python train.py --normalize_top_k=true --routed_scale=1.41 --balance_loss=0.00298 --head_dim=64 --norm="rmsnorm" --norm_eps=1e-06 --init_std_o=0.0 --beta1=0.95
Below are experts of layer 2 (counted from 0) of a mixture-of-experts language model. Rows are named router (the router's row for the expert), gate (a neuron's input weights, with its number), up (a neuron's input weights, with its number) and show model dimensions 256-319. Each number is 128 + 24 x the weight over its row's rms, rounded and kept within 0 to 255.
Before each expert's rows: "gets" lists some tokens that make up at least twice as much of what it gets as of all text. This comes from a sample of Wikipedia text that the model never trained on. Tokens count by the router's weight.

# expert 2
gets: "=", "s", ")", "\"", "er", "r"
router [146 122  93  97 151 134 131 141 126  99 132 105 102 117  93 159 144 127 105 100 141 120  87 112  94 137 146 179  93 115 124 147 174 152 151 126 103 181 140 177 129 119 154 101  77 130 137 134 136 143 150 148 103 119 131 156 102 116 125 131 118 107 125 135]
gate0 [126 137 134 124 126 102 150 163 110 134  82 130 125 136 122 173 115 134 150 132 106 136  66  72 156 115 123 114 147 115 150  95 128 152 151 102 103 162 139 147 120 142 109 153 112 138 109 160 111 115 105 132 123 115  94 124 129 146 134 159 120 152 178 135]
up0 [128 163 179 145 105 115 146  98 143 137 127 157 145  89 130 161 146  75 128 133 151 122 169 129 104 110 145 139 133 143 120 172 115 164 135  82 130  64 111 116 137 138 166 108 143 166 111 161 100 140 130 124 113 153  76 133 119 111 139 129 119 112 129 103]

# expert 3
gets: ",", " and", " to", " a", " was", " as"
router [151 118  56  91 123 155 150 111 130 116 126 106 131 131 115 130  96 140 144  98 105 114 112 141 115  92  79 124  95 162 111 144 151 132 162 149 101 180 133  84 132 190 145 131 116 120  93 114  91 135 151 141 139 131 169 146  96 155 166 117 161 152 120 161]
gate0 [153 122  89 117 106 101  90 137 113 145 142 119 134 142 125 116 129 160 154  93 145 146 117 139 134 119 110 127  82 148 151 133 155 116 145 134  99 117 157 147 155 155 116 118 109 104 122 131 143 123 154 120 115 122 122 135 161  85  95 146 128  95 154 117]
up0 [171 158 107 105 114 143 129 188 136 125 134 131 157 128 158 138  93 136  95 178 116 134 147 138 123  98 129 131 168 132 129 112  91 149 160 126 122 158 156 115 141 164 127 145 110 112 138 132 141 124  85 143 108  95 133 158 143 143 147 119 112 117 156 154]

# expert 7
gets: " the", "\n", "\n\n", " a", "  ", " \""
router [143 133 120 132 114 133 109 140 155 137 119  65 187 133 137 147 120 108 133  94 101 130 131 126 124 101 159 127 128 146 133  96 134 144 126 182  74 143  99 158 120 128 129 133  94 149 145 135 109 120 146 163 154 106 150 130 145 101 182 142 145 139 135 111]
gate0 [ 89  85  96 101 127 169 133 160 170 119 117  76 147 107 119 139 105 168 136  98 110 152 128 156 122 147 148 127 142 117 100 124 151 137 129 129 127 149 133 150  70 117 151 100 112 111 109  77 127 143  97 119 138 108 200 128 154 109 127 135 132 138 137 162]
up0 [136 118 123 108 150 162 127 137 144 183 139  93 157 118 150 163 118  95 100 135 121 111 109  97 153 129 148  91 146 113  87 137 126 121 138 133 137 142 154 124 112 157 112  74 108 137 111 119  98 174 125 157 144 106 122 142 104 132 129 127 104 114 158 142]

# expert 4
gets: ".", " (", " was", " is", " in", ";"
router [145 161 121  91 152 140 129 135 148 127 138 107 142 118  99 160 130 140 113 125 102 134 121 116 108 132 109 104 126 102 121 101 145 131 158 123 110 130 141 135 141 157 150 143  99 120  87 129 132 156 145 145 152 114 119 110  84 114 117 143 125 108 107 134]
gate0 [136 135 120  92 106 145 119 119 145 110 124 130  93 171 128 138 119 122 133 120 141 164 136 138 129 106 153 155 135 133 112 109 162 171 146 125 127 118 159 116  86 140 124 121 136 176 143 125 128 151 184 118 142  99 150 100 137 100 112 114 142 142 119 130]
up0 [123 102 116 162 142 111 149 112  94 145 160 106 147 123  94 116  98 136 143 103 112 135 126 130 140 174 157 120 112 149 121 125 111 136 123 119 132 110 128  63 134 162 100 185 118 142 135 131 104 117 136 119 126 121 157 117  96 155 115 159 169  83 172  96]

# expert 6
gets: " in", ":", " 0", "0", "5", "4"
router [132 108 135  96 136 128 115 125 138  89 172 146 159 163  75 159 157 126 110 133  93 122 100 147 110 134 191 107 121 104 123 121 131 133 144 131 114 168 114 178 157 146 118  83  74 122 146 105 134 134 134 147 173  82 141 118 157 135 125 159 123 151 127 119]
gate0 [ 98 113  94 118 111 155  83  96 143 108 123 158 122 128 133 139 126  77  78 105 121  99 146 151 115 172 142 117 101 182 108 111 116 119 182 151 134  94 107 124 101 127 153  98 134 108 165 103 130 124 104 112 124 126 121 140 138 110 142 120 116 109 128 137]
up0 [124  88 114 163  97 135  99 139 116 151 126  93 164 115 113 111  92 112  99 148 122 136 126 172 165 119 136 123 185 156 110 147  87 142 106 135 138 114 122 133 159 136 101  98  89  89 129 129 185 126 132 133 129 132 164 143 128 110 148 125 181 153 134 118]

# expert 0
gets: " |", " of", "ing", "ed", " to", " for"
router [107 111 118 130 167 187  99 103 163 138 112 132  81 118 112 151 159  93 137 187 106 129  98  98 171 113 132  87 162 123 119  94 110 148 137 154  93 108 111 148 111 161 136 165 106  91 131 144 105 123 128 123 156  99 112 170 121 150 118 129 163 135 119 168]
gate0 [139 115 128 138 124 130 116 152 148 142 123 110 108 156  87 114 141 156  80 150 135 141 103 179 187 155 102 106 125 129 155 108 159 103 137 121 111 114  90 121 129 139 125 130 137 102 124 145 139 121 108 105 152 145 105  93 135 127 133  68 113 101 123 138]
up0 [114 150 109 125 146 109 132 187 139 173 159 134 128 174 123 147 147 124 117 160 106 133 128 111 123  92 113 136 131 170 142 133 121 138 159 156 145  92 182  88 129 115 108 167 102 111 128 158 137 155 125  93 127 157 175 160 150 120 148 127 116 139 164 154]

# expert 5
gets: "-", "s", "\n", "|", " (", "–"
router [103 107 107  82 160 163 161 149 129 123 155  78 127 110 112 154 141 132 131  81 128 149  98 144 113 147 157 133 121 131 184 132 134 117 146 179  99 109 150 121  93 153 116  97  84 191 148 142 135 125 128 135 115 122 176 130 171 130 120 132 107 153 132 147]
gate0 [127 127 143  95 170  94 131  79 171 142 150 100 104 123 127  90  99 188 111 166 132 132 107 104  81 122 126  56 110 127 107 143 123 114 146 140 112 132 112 125 140 101  95 133 121 137  97 109 123 121 136 130 142 116 136 160 143  83 107 131  88 139 140  93]
up0 [136 138  88 107 133 109  94 114  99 104 118 100 135 152 160 119 139 128  97 135 141 140 155 147 109 111 136 147 120 136 167 173 161 137 174 122 145 147 124 140 110 137 158 119 116 164 121 158 143 122 108 148 106 128 136  94 125 103 104 107 114 125 135 121]